From a checkpoint of a small mixture-of-experts model trained on Wikipedia: width 192, a variant of SOAP for the experts.
Below are experts of layer 8 (counted from 0) of a mixture-of-experts language model. Rows are named router (the router's row for the expert), gate (a neuron's input weights, with its number), up (a neuron's input weights, with its number), down (a neuron's output weights, with its number) and show model dimensions 0-191. Each number is 128 + 32 x the weight over its row's rms, rounded and kept within 0 to 255.
Before each expert's rows: a language model's description of what the expert responds to. This comes from a sample of Wikipedia text that the model never trained on.

# expert 22
Conjunctions and relative words opening a new clause, such as and, but, which, when, while, often after a comma in narrative.
router [143 138 137 154 133 170 137 130 105 154  98 132 111 112 127 114 130 146 158 113 126 158  98 122 135 112 114 175 154 149  92  73  46 114 143 162 156 141 145 132 119 127 165 164 126  86 120 119  87 124 135 140 199  75 125 149  96 196 101 172  50 103 100 189 158 171  91 154  97 117 119 140 112  73 105 146 184  94 127  94  79 115 130 130 123 162 145 155 151  96 190 156 100  56 133  90 103 183 146 107 133  66  85 120 177 108 123 131  88  54 140 152  80 144 130 125 115 157 132 153 136 111 156  84 165  49 103 152 151 113  94 118 144 125  82 169  78 120 124 131 112 170  89 133 145  92  79 158  78 122 173  83  94 124 134 178 144  72 150 183 101 143 112 174 107 119 103 125 183 181 129  92  83 186 158 104 150  85 109 143 116 152 128 139 166 116 184  84 106 106 136 136]
gate11 [118 184 114  64 106 101  84 150  94 189 125 144  51  73 175 145 147  72 102 195 112 156  93 110 158 142 169 129  91 112 159 150 144 107 140 166 137 118 158 117 123 118 102  90 118  74 123  67 155 171  84  63  97 140  86 144 112 117 117 127 109 142 112 136 112 155 174 141 125 114 129 181 144 118 180 178 143 152 200  84  69 138  84 124 128 118  91 124 150 115 152 130 109 150 104 105 112 185 101 129 169 138 184 162 102 177  92 168 119 127 119 168 133 114 134 130 130 150 177 151 118 122  55 170 123 195 144 118 153 120  45 119  88  91 104 106 110 121 161 142  74 156  99 142 100 128 167 110 157 162 166 123 115 108 147 171  87 188 128 165  95  93 133 177 114 178 158 167 112 104  79 128 166 142  96 175 147 149 140 127 127 178 141  95 132 117 157 146 130  95  71 118]
up11 [110 136  82 163  88 128 113 141  64 145 142 130 142 117 174 122  97 114 128 134 128 142  53 184 104 151 130 148 142 161 141 124  95 148 135 161 176 190 100  92 171 117 168 169 121  96 113 121 132 157 125 115 206 123  95 134 151 128 158 167 106 163 106 169 104 136 138 132 159 136 162 122 128  76 163 125  77 116 142 159  93 143 188  45  57 122 165 100 101 138 144 120  98 119 116 129  76 171 121  79 118 150 135  75  79 140  77 139 170 211 116  65 156 143 137 184 149 115 153 149  96 116 189 165 113 127 170 134 154  96 105 120 108 145  77  78 138 107 200 152 138 114 128 141 121 150 149 168  96 122  97 167  39 101 207 138 118 134 116 132 161 114 150 157 117  91 149 118  80 159  99 166 132 180 152 124 163  98 119  98 152 138 138  79 156 125 183  95 101 108 103 140]
down11 [213  93 181 188 132 188 107 114  59 171 134 132  87 109 138  76 146 128 113 165 209 119 118 137 151 174  81 112 136 156 152 151  81  85 110 117 141 122 113 127 101 117 123  88 144 124  96 119 113  91 136 127 145 125 142 170 142 145 159 137 108 163 145 161 108 108 116  63 102 139 100 116 168 120 143 158  87 164 104 118 119 119 128 182 142 156 127  95 101 101 126 183 161 140 156 127  94 157 118 114  89  94 183 136 179 159  70 100 164 146 118 132 130 121 135 105 117 123 128 163  90 158  76 152  54 127 129 145 132 113 129 110 148 134 124 116 171  94 113 155 120 133 132 120 131 122 128 134 111 187 135 130  95 182 140 117 207 108 130  76 155 144  81 168 194 110 194 146 162 132 100 149  35 137 193 172  60 143 117 147 140 106 134 133 114 104 107  45  83  96  54 136]
gate12 [116 141 135 102  97 190 197 128 161  80  61 139  88 117 111 142 118 108 113 144 112 148 165 152 112 155 159 130  96 124 114 166 105 136  98 130 132 158 164 163  59  99 119  73 121 182 147 117 180  79 170 141 175 144 144  78 108 191  43  78 180 149 169 147 120 129 157 122 204 127 117 160 145  99 135 129 158 112 127 130 169 116 113 142 161 172 138 120 115 141 173 117 130  90  73 127 131 154 122 116  73 184 126 141 173  85  92 128 171  39  68 147 127 105 163 126 142 149 128 139 211 138 130 120 166 162 104 160 118 147 130 159 115 155  87 132 104  91 118 199 112 148 134 106  65  83 126 149 110 158 123 174 104  86 127 129 112  85 139 119 167 154 154  96 149  99  92 130 191 106 146 132  97  91 179 107 168  77 111 134 146 129  95 120  75 152  86 165 121 137 119 102]
up12 [163 158 127 170 145 106  76 122 132 178 117 131 149 112 149  97 109 103 146 142  94 136  95  97 120  86  49 150 119 132 122 188 165 111 150  77  95 117  84  97 122 169 178 145 163 104 123  79  77 126 156 101 147  59 106 138 118 138 175 159 145 138 153 133  54 106  69 125  54 117 120 104  95 169 186 202 124 193 117 134  59 146 114  53 115 126 157 157 114 120  78 106 133 133 190 127 109 139 129  71 143  90 150 124  77 219 173  99 162  97 136 153  97  94 143 130 122 115 122 140 111  66 121 126 121 124 107  94 130 148 146  98 106 133 140 187 187 146 114 101 137 157 136 133 121 166 138 139 134 147 156 124 135  99 112  90 149 172 153 136 106 114 155 147 140 128  62 161 110 117 128 125 118 128 148 126 124 150  74  39 103 171 174 171 162 126 145 133  81 108 167  94]
down12 [ 79 160 165 153  84 143  97 220 168 162 137 137  62  50 145 118 126 116  98 108 110  76 106 126 153 137  77  92 116 101 155 150 147 102 150 159 156  97 108 138 171  90 118 163 155  82 197 133 123 101 131  96 124 133 195 133 114 132 129  98 123  74  99  88 140 113 129 108 132 168 112  75 121  99  56  72 142  99 149 200 113 139 143 121  89 131 132 129  99 119 108 134 172 123 161  85 179 130 186 101 206 141 128 158  94 100  99 127 105 187 126  95 137 125 128 125 129 167 129 147  77 143 154 131 178  66 112 140 107 129 132 174 186  73 123 107 107 158 132 103 140 177  88 114 173 120 141  61 161 142 114  96 117 176 132 140  61 136  53 136 125 177  97 133  65 127 165 115  87 124 103 137 148 154 121 126 166  75 110 128 128 144 128 124 106 121 107 157 102 101  77 119]
gate13 [118 130 193 126 205 116 160 121 139 160 193  72 151 152  99 147 154 119 163 152  85  84 127  78 111 114 146 116 118 176 123 153 119 123 138  66 137 126 137 180 126 140 104 102 112 117 114 126 118 124 132 114 149  99 149 100 215 163 111  93 137 119 201 144 151 118 139 139 131 117 174 102 121 153 138 116 138 169 146 147 128 132 150 154 123 174 147 114 166 159  66 106  78  94 187 144 108 144  91 113 151 141  65 167 113 138 151 109 113 182 173 143 125 132 117 176  75 178 163 151 141 154 116 151 179 103  68  72  93 156 142 102 119 144 171 180  69  94  63 168 155 150 151  47 129 148 123 155 132  75 114 102 115 203 155  50 124 123 170 128  85 113 108 147 188 135  92 178  85 145 117 137 147 162 104 109 159 182 104 105 130 117 129 176  96 132 140 142 147 159 156 153]
up13 [139  60 163  44 160 132 165 111 109  98  74 145  83 132 125 166 130 178 156  91 116 193 117 130  87 126 112 184 123 146 124 152 128 130 179 109 118 171 185 166 133 166 102  94 116 161 155 109  89 136 166 123  97  88 127 111 108 154 115  92  76 104 145 136  97 133 116 180  74 165 103 149 105 171 132  66 156 122 102 113 130 161 154 110 119 114 185 134 115 184 170 134 183 118 118  37  94  79 139 119 135 113 121 148 131 122 144 114  67 113 108 139 100 157  96  82 113  86  82 164  99 124 119 141 106 137 116  96 206 159 128 110 119 201 156 143  60 123 155 172  71  69 100 168 121 168 129 192 142 151 195 148 131 153 130 103 122 137  98 126 109 146 110  64 146 172  92 126 151  95  99 110 126  96 124  91 144 120 161 128 104 111 114 151  98 100 144 125  82 105 171 163]
down13 [157 191 107  88 203  85 168 150 127  99 163 179 103 128 153 144  73 132 101 144 118 165 154 116 136 137 143 121 135  77  92 132 138 118 128 151 131 186 144  85 136  75 118 144 152 116 110 178  96 132 143 119 155 171  79 175 180 121 133  89 142 134  60 143 108 116 114 161 106 141  43 150 148 176  63 110 130 148 149 136  45 118 134 102 135 123  97  90 156 140 162  80 101 147 117 151 169 115 176 100 128 148 134  93  55  91 111 154 139 168 123 125  83 111 155 139  91 138 170 135 135 132 178 157 185 128 178 149 140  91  88 127  80 110 148 121 108 134 177  85 132 162 122 143 168 158 115  95 195 114 237 113 124 120  98 141 108 130 146 163 118 149 160 137 103  52  93 133 117 186 158 129  74 106 132  96 124  92  74 134 128 118  89 176 155 134 100 139  92 109 147 129]
gate14 [164  90 139 186 135 109  78 136 140  98 100  94 137 120 152  92 123 119 162 165 154 145 111 112 129 117 173 139  68 123  86 149 149 131 143 145 113 135 130  73 210 177 129 104 111 133 131 167  89 172  95 129 142  93 146 115 175  76 127 113  94 102 117 131 113 113 137 127 134 112 167 172 106 102 120 154  65 144 117 128 116 147 175  99 116 136 122 172 148 142 203  97 132 138 139  81 136 119 102 108 116 157 107  68 126 142 102 185 160  64  88 124 129 149 132  77 164  80 159 126  88 143 133  82 101 138 108 115 161  96  87  90 180 121 124 195 125 169 119  78 157  66 106 168 168  97 101  72  70 120  99  67 114 147 131  77 138 150 174 131 112  65 159 106 126 130 123 140 132 149 132 175 176 173 179 133 155 132 177  89  99 156 116  51  95  69 122 131 119  40 132 156]
up14 [127 117 105 191 108 135 102 113 154 165  81 152 137 120  82 148 116 162 166 122  80  90 135 133 105 157 110 101 146 103  94 187 154 155 161 117 106 162  96 121 160 131 175 140 114 148 139 179 143 115 153 155 144  56  70 215 102 125 166 143  66  99 151 134 132  90 141 125 143  90 107 139 128 165 114 100 101 127  88  91 151 129 125 145  19 103 107 126 172  94 120 134 137 149  70 164  90  74 117 114 211 116 114 149 104 151 142 151 126 143  83  87 132  95 132 120  91 135 114 106 134  53 117 173 116  36  63 164 173 134 127 126 145 200 168 122 116 122 123  89  97  71  58 136 154 151 146 131 133 133 138  98  89 158 150 167 170  74 138  89 136 140 169 127 116 113 167  91 134 108  78 111 151 159 138 121 103 157 157  98 125 124 119  80 135  95 161 123 109 188 121 139]
down14 [139 128 146 143 160 171 154 165 112 143 158 126 121 138 149  69 163 104 134  98 163 125 124 156 168 109  90  70 119 138 177 143 173  95 138  90 134  92 100  96  97  69 122 140 132 114 150  88 201 157 139 152  91 182  71 160 202 130 119  98 184 176 201  71 144 163 139 109 111 143  62 137  58 104 105 112 161 143 158 142 130 141 102 120 126 162 178  53 153 146 167  84 159  79  96  97 171 122 123 162  98 111 100  39 124 119 112 130 103 204 117 114 125 111 108 132 149 137 149 152 157  78 132 134 121 137 141 113 126 102 113 153 101  99 175 132  88  96 146 113 123 144 132  99 165 106 153 139 116 108  76 198 144 182 194 176 148 165  80 186 103 173 132 157 123 109 106 130 134 138 159 106  99 133 152 109 105 115  78 123 158 108 154 144 141 189 125 103 157 112 164 159]
gate15 [ 74 103 151 207 144 146 201 115 190 137 127 139 148 155 110 134 109 130  84 156 110 148 124 143 120 137 103 215 123  97 151 201 106 145  77  98  75 116 128 109 134 137 121 114 181 118 133 163 151 124 120 163 149 120  81 176 136 145  99  84 128 113 124 173 129 119  43 101 198  75 105  69  56  74 140 203 114  64 142 117 169 136 117 107 143  88 100  87 111 118 137 137 116 133  79 142 129 169 182 131  71 170 109 146  86 116 114 171  53 170  96 178 150 123 156 135  90 101 155  96 160 140 158 109  93 149 101 119  90 119  96 109 141 157 161  83 145 127 157  84 173 145  71 123 133 131 116  93 125 136 136 136 154 141 157 103 137 137 140 166 137 128 151 105 153  73 159 116 155  76 145 101  90 149 133 140 101 140 135 147 124 154 116 140 181 152 207 141 140 110 147  91]
up15 [130 129 103  48 111 141 130 129  92  68 117 148 114 139 115 147 150 173 113 146 107 133 135  91 112 181 139 102 164 158 101  81 121  58 111 164 199 112 140 150 104 182 111 102 133 100 139 108 110 138 116 118 127 167 169 140  88  65 113 165 126  98 165 144 133 154 157 123  84 148 126 119 119 155  56  98 135 102 125 181 155  93 138 139 118 119 137 140 114 130 120 114 136 116 128 126 162 128 125  48 200 115 119 161 188 202 121 116 133 122 172  88  68 150 124 109 105 123 106 169  95  94 125 136 127 103  83 153 130 106 115 173 125 131 104 153  58 140  38 207 101 107 179 132  96 192  79 173 118 135 120 167 143 132 101 180  62 120 153 105 127 142 143 106 181 154 113 182 125 110 140 177 116 143 128 119 157 126 121  81 177 114 102 150  87 150  92 187 109 206 105 110]
down15 [109  73 148 131 174 107 120  81 159 119 155 135 109 141 105  77 144 121 124  82  93 131  43 147  76 178 140 120 138 137 109 163 101 160 133 131  84 178 132 159 143  83 104  97  76  89  84 120  99 135  95 124  95 199 164 135 139 143  87 135 138 120 135 134 144 160 124 137 150 103 114 131  98  46 114 173  93 109 115  79 118 186 128 121  95 111 150 154 140 150 141 164 123 127 189 162 103 103 117 130 166 142  98 120 131 186 150 167  78  78 117 101  91 131 163 123  99 120 136 109 159  91  77  90  61 140 127 102 172 136 144 148 197 148 100 129 169 131 110 111 135 109 147 116 119  89 145 105 153 161 119  72 108 181 137 158  59  98 130 114 182  97 168 139 146  96 161  82  49 145  62 182 122  56 112 163 123 115 161 148 161  70 106 110 185 138 133 125 122 137 187 154]
gate16 [100 155 102  97 130 185 173 119 153  71  90  98 104 120 182 116 169  88 159 109 142 187 113 179 169 157 183 156  66 106 137  54 139 157 111 104 127 104 124 121  62 188 144 135  89 124 142 133 146  87  89 136  97 222 124  80 178 114 123 181 145 154 157 145 174 153  95 171 165 179  91 103 110 131 134 210 137 123 110 136 100 116 129 103 160 143 168 157 156  85 114 110  89  86 120 158 132 188 125 142 138 144 130 115 164  96 121 140  70  75 133 121 184 182  85 136 102 132 122  89 134  88 114 112  74 126 146  70 112 129 137 129 112 148 105  96 113 109 134 170 163 149 140 145  75 117 142 187 193 115  93 140 145  82 101 103  92 153 157 174 135 112 109 102 157 155  89 118 137 118  93 192 141 147 109 173 143 135 123 156 163 155 186 136  81 107 135  99 141 121 138 137]
up16 [ 96 139 100  98  99 147 142 115 176 107  70  78 109 118 160 122 181 142 176 119 141 178 142 164 163 116 158 160  71 130 142 106 130 107 138 104 141 104  89 165  81 152 141 128  73 115 135 124 128  98  91 134  97 216  87  98 164  98 146 147 110 131 152 165 171 135 114 154 134 146 135 114 105  99 121 151 117 141  97  45 103 152 125  99 218 143 142 161 131 133 119 115  68  69 115 141 125 198 131 151 114 145 122 105 154 109  91 209 117  89 108 116 160 151  52 132 135 121 128 153 100  98 171 157  91 120 160  82 134 122  60 120 103 168  61 113  90 164  83 128 140 169 150 154  93 117 140  97 188 100  75 140 145 108  95 108  96 143 141 190 180 123 121 131 174 120  83  85 181 129 125 183 100 142 133 162 112 137 161 173 182 133 149 130  77 105 153 150 127  74 151 123]
down16 [125 125  86 105 150 123 127  91  68 152 140  65 150 122 149 135  77 106 105  74 185 158 179 170 124 122 152 149  82  51 122  61 135 123  72  98 133  95  95 165 134 138 104 139 141 136 115 176 147 162 177 146 107 153 109 100 144  89  95 107 117 132 155  89  66 116 180 185 107 131 125  86 133 120 112 123  55 158 131 142 155 118 103  98 116 158 137  84 114 112  86 150 169 210 128 129 131 120  86 211  85  85 108  93 112  85 114 122 104  83 133 179 107 129 145 109 115 147 123  93 123 137 117 151 188 135 102 191 125 130 163 128 140 153 124  77 159  83 183  96 128 104 128  84 110 156 114 133 120  97 138 115  75 119  97 192 155 155 131  84 136 168  39  79 180 125  81 182 133 141 113 161 159 125 111 139  97 114 108  94 103 109 113 125 150 102 153 180 145  97 120  85]
gate17 [109 161 194 155  74 113 223 124 119 165 140 103  61 138 138 139  99 125  88 120 106 136 113 140 121 133  98 144 127 118 154 108 140 109 136 141 119 176 180 142 107  95 159 103 121 125  97 102 213 127 151  89 153 162 129 160 152 163  72 113 147 100 130 104  84 171 116 134 134 118 129 169 149  59 165 207 138 120 107 114 166  82 166 213 168  99 124 134 119 113 146  86 112 208 130  94 117  97 154 126 117  82  96  74  74 104 115 121 149  85 119 172 138 165 215 120 144  62 164 175 147 128 122 109  86 140 152 125 147 136 139 137 145 127 157 176 140  73 127 148  93 131 152 111  77  37 127 123 116 130 148 142 106  95 139  71 128 123  94 103  71 138  84 150  96 114 102 147 134 173 112 152 125  89 134 181 181 126 151 144 187 124 113 129 143 131 114  91 122 111  86 122]
up17 [154 158  77 102 149 106  58 117 125  91 133 129 126 141  98 188 163 105 153 188 148 164  95 117 117 150 118 114 138 139 105 130  73 110 119 121 151  94 134 158 165 126  69 142 119 138 190 149  69 139 120 124  82  78  97  98 132 105 165 110 114 184 134 142 137 130 132 113 150 163  88  51  84 217  89  50 114 156 101 132 123 161 105  94  95 150 144 125 117 129 109 141 151  83  81 144 123 109  95 124 157 140 129 155 163 189 137 112 128 157  90 110 102 110  16 117  78 173 102 112 164 150 148 143 146 137 132 135 100 115 107 115 139 127  94 145 131 138 160  99 164  92 131 103 189 214 131 163 188 154 104  87 112 194 141 160 113 114 168 195 184  88 162 144 167 144 104 165 123 151 150 152 124 162  96  75 120  96 151 100  94 132 118 133  98 109 167 110 138 118 158  88]
down17 [162 115 127 141 111  95 147 117 146  85 137 104 142  58  88  96 113  84 129 154 131 145 151 113  75  92  55 166  46 107 165 116 126 102 192 110 106 100  85  96  91 135 102 132  46 107  65 161 152  80  98 144 103 130  83 106  82 125  94 138  77 160 103 109  92  63 118  92 132 134 120 103 118 112  64 133 121  75 138 124 123 110 124  93 157  84 132  96 153 169 155  94 115 168  72  98 147 120 130 123 108  75  84 103 150  70 140 142 115 140 175 119 146 111 142 125 175  85  81 108 158  89  88  88 130  81  63 138 107 139  76 105  96  66  87 126 126  89 156 133 121 102 117 159  80 115 143 162 111 151 111 152 119 125 117 154 120 143  78  98 162 152  97 158 130 117 112 131  98  99 103 172  98 115  92 147 160  70 107  85 160  99 146  95 147 106 102 107  90 160  41 116]
gate18 [110 154 113 108 104 157  87 131 135 138 115 174 168 129 129  71 134 154 139 149 186 122 122 117 123 119  66 106 158 109 113 129 139 155 183 140 150 134  65 118 110 127 123 120 109  79 119 153 116  94 125  92 156  98 126 170  97 155 133 124 138 180  66 130 111 121 149 181 211 139 149 136  92  69 117 145 133 173 164 112  69 165 107  93 181 120 130 170 195 109 121 175  93 183 185 178 129 106 171  99 113  98 145 107 117 105 135  94 105 162 136  51 143  71 150 229 166 122  44 150 188  90  82 167 166  60 126 153 149 155 120 156 128 125 115 163 127 105 126 168 162  91 152 159  95 137 185 124 152  93  91  98 130 121 148 122  71 147 169 129 129 140 115 184 132 156  96 123 122 148 139 138 122 125 154 154 145 114 133 160 102 100 130  79 183 112  66 143 144 101 101 135]
up18 [132 135 139  88 123 152 102 110 116 113  81 163 195 107 154  74 150 116  87  93 138 108 160 128 155 118  94  74 141 128 121 109 116 144 217 117 145 123 131  80 157 135 102 118 116  57 136 140 161  55 114  77 172 107 112 158 105 162 175 155 133 130 102  90 129  73 152 216 163 121 110  68 120  87 126 181  76 143 197 128 122 170 121 121 138 153 102 147 149 128 108 125 138 150 161 159 124  75 134  98 136  52 147 125 136 109 124  69  68 134 110  82 156 140 178 197 131 109  62 122 141 122 128 133 152 122 137 127 108 158 136 126 109 143 107 191 126 125 114 151 134 125 145 167  97 145 179 112 164 100  80 116 135 106 114 144 108 117 155 115 112 167 106 235 114 129 175  96 112 138 131 155 114  81 101 127  92  98 153 177  93  64 140  61 119 152 119 144 153  89 108  74]
down18 [132 102 136 116 138 102 113 106 150 126 129 127 163 144 129 168  99 128 142  62 103  92 113 164  79 131 147  93 103 130 148 139 132 147  52 159 138 153 125  93  78  89 119 127 143 108  56 118  88 162 134 150 119  58  78 117 171  97  79 141 107 125 115 130 142  82 104  98 114  49 136 113  91 122  60  97 108 121  87 122  76  86 121  54 114 111 115 136 105 100  89 112 162 137 130  92 107  82 103 141  88 118 134 118 125  59 147  45 166  36  78 111 100 148  65 131 129 111 167 131 128  97 109 140 110 165 156 105 102  55 119 120 121 152 148 123  86 118  76  56 132  95 112  96 120 124 115  72  58 141 136 123 113 152  75  99 124 124 110  77 151 131  93 110 146 124 114  77 101 143 121  93 148 143 128 105 147  83 109 121  94 161 120 105  85  71  80 150 138 171 116  67]
gate19 [146  85 103 116 114 131  76 104 139  86  98 176 103 133  73 115 143 137 129  88 143 117 151 143 129 140 117  89 171 137  87 176 109 110 146 142  93  91 130 111 161 122  78 118 134  53 132 137 155 162 114  98 123 117 100  89  74 116 114 130 114 177  87 111 157  69 126  94 106 109  84 168 176 111 145 136  93 131 156  73 160 175 101 167 113 132 100 143 101 137 157 124  64  82 139 135 140  94 170  70 157 124 146 111 140 179  76  99 144 163 100 112  48 170 135  82 140  57 109 160 126 113 100 134 153 108 201 132 160 131 151 168 120 120  83 191 121 144 171 169 107 160 106 139 140  88 177 198 163  77 140  55 124 139  94 146  67 137 122 115 167 140 114 108 188 154 155 134 179 107 135 101 148  78  79  74 100 148 174 128 150 144 100 158 127 163  99 122 185 107 137 140]
up19 [117  87 165 179 106 130 133 179 139 101 149 117 117 115 166 185 159 152 138  89 121  80 140 116 139 160 170 117 144 136 133 101 127 167 141 148 112 134 164 211  82 139 209 117 132 152  88 114  85 124 163 108 152 153 189 117 175 142 123 153 100  87 212 145  74 163 103 158 162 125 102  92  86  81 166 131 191 158 110 134 116 162 153 142 147 164 127 129 152 145 132  98 209 130  94 138 125 131 116 154 114 104 102 111 133  86 128  87 180 186 102 136 147  91  96 184 108 188  89 123 132 125 106 107 117 154 133 166 113 176 102 109 133 111 182 106 151 116 114 131 134  60 118 155 106 151 139  82 122 163  92 150 113 122 124 108 158  86 129 145 109  76 147 155 127  71  11 149 107 183 104 186 164 184 127 139 105 131 123 117 111 141 103 123 111 159  81  61 125 110 154 127]
down19 [136 108 172 148 139 109 137 166 132 128 160 131  97  73  91 131 113 159 152 123 134  64 128 144 130  99 112 101 112 129  88 137 105 152 179 179 120 123 139 122  62 115 159 188  91  90 139 112  87  98 118 115 101 153 118 150 111 119 109 133 133 188 144  80 123 111  76 105 114 147  82  84 107 116 138 153 139  78 188 121 143 112 134  89  84 155 134 124  97 145 115 116 136 112 121 105  82 164 111 164 243 126  52 147 114 152 107 145 116  74 106  92 126 128 115 117 120 141  96 142 137  79 125  53 148 133 204  77 172 111 146  93  62 131  86 124 136 125 197 126  95 150 120 179 113 163 168  90 102 198 166 112 140 144  78 130 111 134 100 187 162 152 127  93 134 103 106  97  93 150 156 135 139  69 139  81  91 179 102  98  98  63 123 100 191  92  72 134 112 101 126 112]
gate20 [188 149 130 113 143  75  84 144 155 136 138 163 139 157 133 165 142 171  94 106 192 131 160 137 144  52 113 121 141  50  80  75 129 151 194 132 139 164 126 111 105 145 115 127 181 119 129 127  82 125 130 116 101 106 109  80  77  85  57  72  96 108 148 177 211 112 196 153 167 143 145 141 148 104 104 110 144 117 127 122 148 112  92 165 122 168  99 140 105 151 133 171 154 159  98  68 119 140 133 116  72 155 197  91 171  78  94 162 118 111  88 132 133  75 121  93 118 140 176 172 127 141 108 128 119 170 159 171 124 135 133 147  99 116 161 159  93 124 104 159 104 195 132 118  91 155 128 185  82 131 142  73 125 163  64  62 106  90 130 104 145 123 169 129 171  89 141 122 116 191 127 116 118 102 123  98 198 139 136 146 110 107 140 143  77 137  98 102 127 133 143 144]
up20 [126 171 151  90 114 148 200 105 152 100 119  98 111 139 165  93 164  96 128 110 134  85  62  98 120 110 152 150 125 119 183 113 117 162  76 134 122 126 109 176  82 188 166 138 154 179 162 130 152 125 133 157 158 153 151 109 103 129  74 176 142  92 120 104 138 112 132  63 145 118 127 104 158 159 108 149 127 153 165 172 144 162 143  65 132 126 147 125 116 120 115 107  98  96  73 134 142 143 122 150 144 135  76 182 183 132 159  72  74 103 124 115 167 161  88  95 165 115 139  39 114 116 194 172 150  95 106  78 118 105  92 156 108 151  66 123 124  71  71 104  90 105  90 159 133 146  71 111 143 115 106 144  51 120  68 110 108 126 145 114 144 138  58 152 122  72 104 115 120 124 111 178  80 124 105 185 107 142 132 166 143  79 155 130 100 103 165 101 196 109 156 141]
down20 [117 112 109 112  91 160  95 145 151 135 132  75 166 144 154 138  74 222  89 142 180 117 151  83 165 106 159 176 101 119 113 159  95  98 107 137 110 167 129 161 144 106 123 131 100 123 120 105 151 112 135 150 128 138 117  83 141 109 182  69 143 128 171 169 120 106 149 150 127 144 113 114 164 125 193  96  62 120 148 107 113  58 132 140 138  88 151  85  59 117 204 154 133  84 119 129  96  90 100 123  60 124  91 142 123 156 150 175 120 150 100 144  95 167 104 146 104  73 166 159  90 131  90  87 103  60 153 139 145 112  70  70 138 143 173 146  30 147  69 157 105 142 158  84 114 132 125 138 140  89 126  90 186  89 171  75 179 185  62 129 135 140 101 139 158 138 131 109 133 113 153  72 116 104 131 151  86 107 147 103 146 137 151 119 103 102  94  95 144 121 117 123]
gate21 [114  28 131 134 124 117 136  84 138 108 113 151 104 175 130 113 131 111 101 163 112 136 131 154 144 190 101 135 123 184 207 118  99 124 126 113 140  96 157  95 129  77 108 194 184 124 124  81 152 131  83  94 117 166 132 220 144 131  80 134 116 130  71 133 134 150 129 119 106  84  61  80 159 106 140 133 137 117 136 107  74 161 117 118 157 118 144 123 113 148 142 171  83 136 111 165  99 158  95 104 193 133 154 102 136 108 105 113 142 179  84  59  98 131 214 180 124 120 158 114 143 135 117 168 177 147 136 128 151 110 159  76 152 177 113  96 181 107  77 152 120 119 101 137 100 123 131 142 156 127  74  75 119 181 159 108  80 183 127 109 156 173 160 175 153 167 133 142  88 125 146 119  98  60 131 143 176  97 127 162  76 155 108 165 114 161 115 147  84 111 155 140]
up21 [166 137 171  93 131 123 130 185 119 178 143 117 200 125 100 118 130 112 153 134 165 133 140  84 113 127 131 172 102  95 141  87 161 101 147 125 153 149  96 118  94 187 150  91 132 151 201 186 132 131 185 109 126  72 125 136 132 134 187 146 119 169 126 164 149 135 104 123 131 180 165 127 109 160 136 126 140  94 121 167 133 117 133 115 135 167 149 122 172 132  88  90  97 167 117  73 168 117 128 142  96 121  94 171 162 111 142 164 137 106 200  82 149 149  28  99 154 102 111 143 113 156 154 113  96  89 130  60 138 131 135 186  77 155 127 145 102 132 180 111  68 129 106  67 189  99 158 135 129 135 146 165  85  70  87 103 148 106 106 108 116 167 115 112 106 133 113  99 117  84 134 182 170 185 141 138 110 100  93 108 146 176 151  68 157  31 103 138 161 136 140 182]
down21 [151 143  99 131  83 180 118  89  69 173 112 193  75  78 142  89 103 137 115 148  84  85 204  93 118  88 160  71 157 104 154 105 139 140 110  98 156 143 136 149 170 124  94 189 117  77 135 158 104  71 157 207  65 163  54 127 174  68  86  55 120 149 150 104 133 121 140 103 189 121 113 122 110 103  86 117 123 154 116 157 115 140 105 130 115 131 111 141 106 177 139 111 176  94 115 116  91  82 121  79 135  78  57 118 116  98 162 137 127 163  75  93 143 147 147 127  94 162 124 138 149 105  86 112 150 191 171 103 117 104 114 100 141 114  96 146 133 217 125 138 121  96 143 102 127  80 136 102 130  98  92 115 126 150 177 103  96 156  91 160 111  76 109 119 127 109 145 137 154 111  88  59 114 146 155 117 108 165 115 121 102  90 148 168 123 177 133 139 128 129  98 102]
gate22 [120 146 170 124 143 101 120 176 158 151 139 119 155 109 112 153 139 130 133 142 118 121  79  86 169 120  45  49 145 133  63 124 167 164 141 118 234 116 148 192 106  98 157 138  83 143 100 123  91 153  82  73 129 124 117  92 104 121 129 102 171 118 152 137 116 155 160  47  92 145 151 174  96 197 113 158 171 171 130 103 148 170 111 140  91 106  73 168  85 126  81 147 177 111 169 113 116 123 131 110 127 112 146 115  78 131 154 179 103 117  91 111  80 137  96 115 102 132 118  99 108  92 151 134 133  71 109 140 133 116  52  60 108  73 107 129 151  82 146 110 125  81 108 124 150 108  96 107 166 119 164 113 103 123 105 114 127 153 189 183 127 154  93 149 138 169 103 144 143 110  89 156 211 128 177 113 145 165 113 100 157 147 152 145 176 152 119 172 108 106  93 118]
up22 [ 96 139 111 110 119 162 113 156 124  89 120 122 148 161  42  91 120  70 169  70 115 128 243 120 123  98 147 143 106 114  98 104 106 162  61 132  99 186 106 132 157 115 100 113 130 128 124 125  82 153 142 138 131 122 114 137 153 146 123 106 117 108 148 113  95 154  76 145 112 117  86 114 143  69 132  92 130 147 143 137 157  75 130  94 183 135 150 118 121  91 147 124 110 131 158  88 168 156 141 100 133  65 113  90 123 118  88  36 103 167 142 124 221 116 156 167 159  81  83 125 152 159  48 140 126 145 186 150 145 143 149 174 118 166  90 111 142 155 160 121 132 134 130 108 138 140  59 174 101 105  72 106  92 137 133 117 178 143  77  76 130 122 189 134 167 123 139  96 111 101 133 177  75 133  92 138 133 150 104 145 115  87  91 124 118  70  91 119 173 147 179  89]
down22 [151 112 121 150 134 122 159 156  81 135 163 141 161 145 157 170 156 120 139 145 157 114  56 166 148 148  60 126 180 156 123 144 130  91 120 148 124 124  98  88  55 134 163  83 122 162  75 184  67 175 124 129 105  82 120 181  98 183 112 174 172 185  71 157 181 115 149 154 168 147 109 101 146  97 182 176 135  99 138 147 148 124  94  90 134  88 123  84 114 144  89 136  87 124 162 146  77 159 121 126  95 134 170 108  87 157 134 104 172  71 188 146 113 111 128 171  58 100 122 154 171 144 117 129 160  66 133 120 177 115 118 141 136 119 200 128 132 153  84 151 186  76 135  58 123 156 127  92 113 164 118 126 118 163 151  97 105 161 132  79 145  85 132 101 134  81 124 167  87 155 139 166 172  89 148 173 119 113 121 172 103 153 157 151 137 119  89 129 134  88 138 159]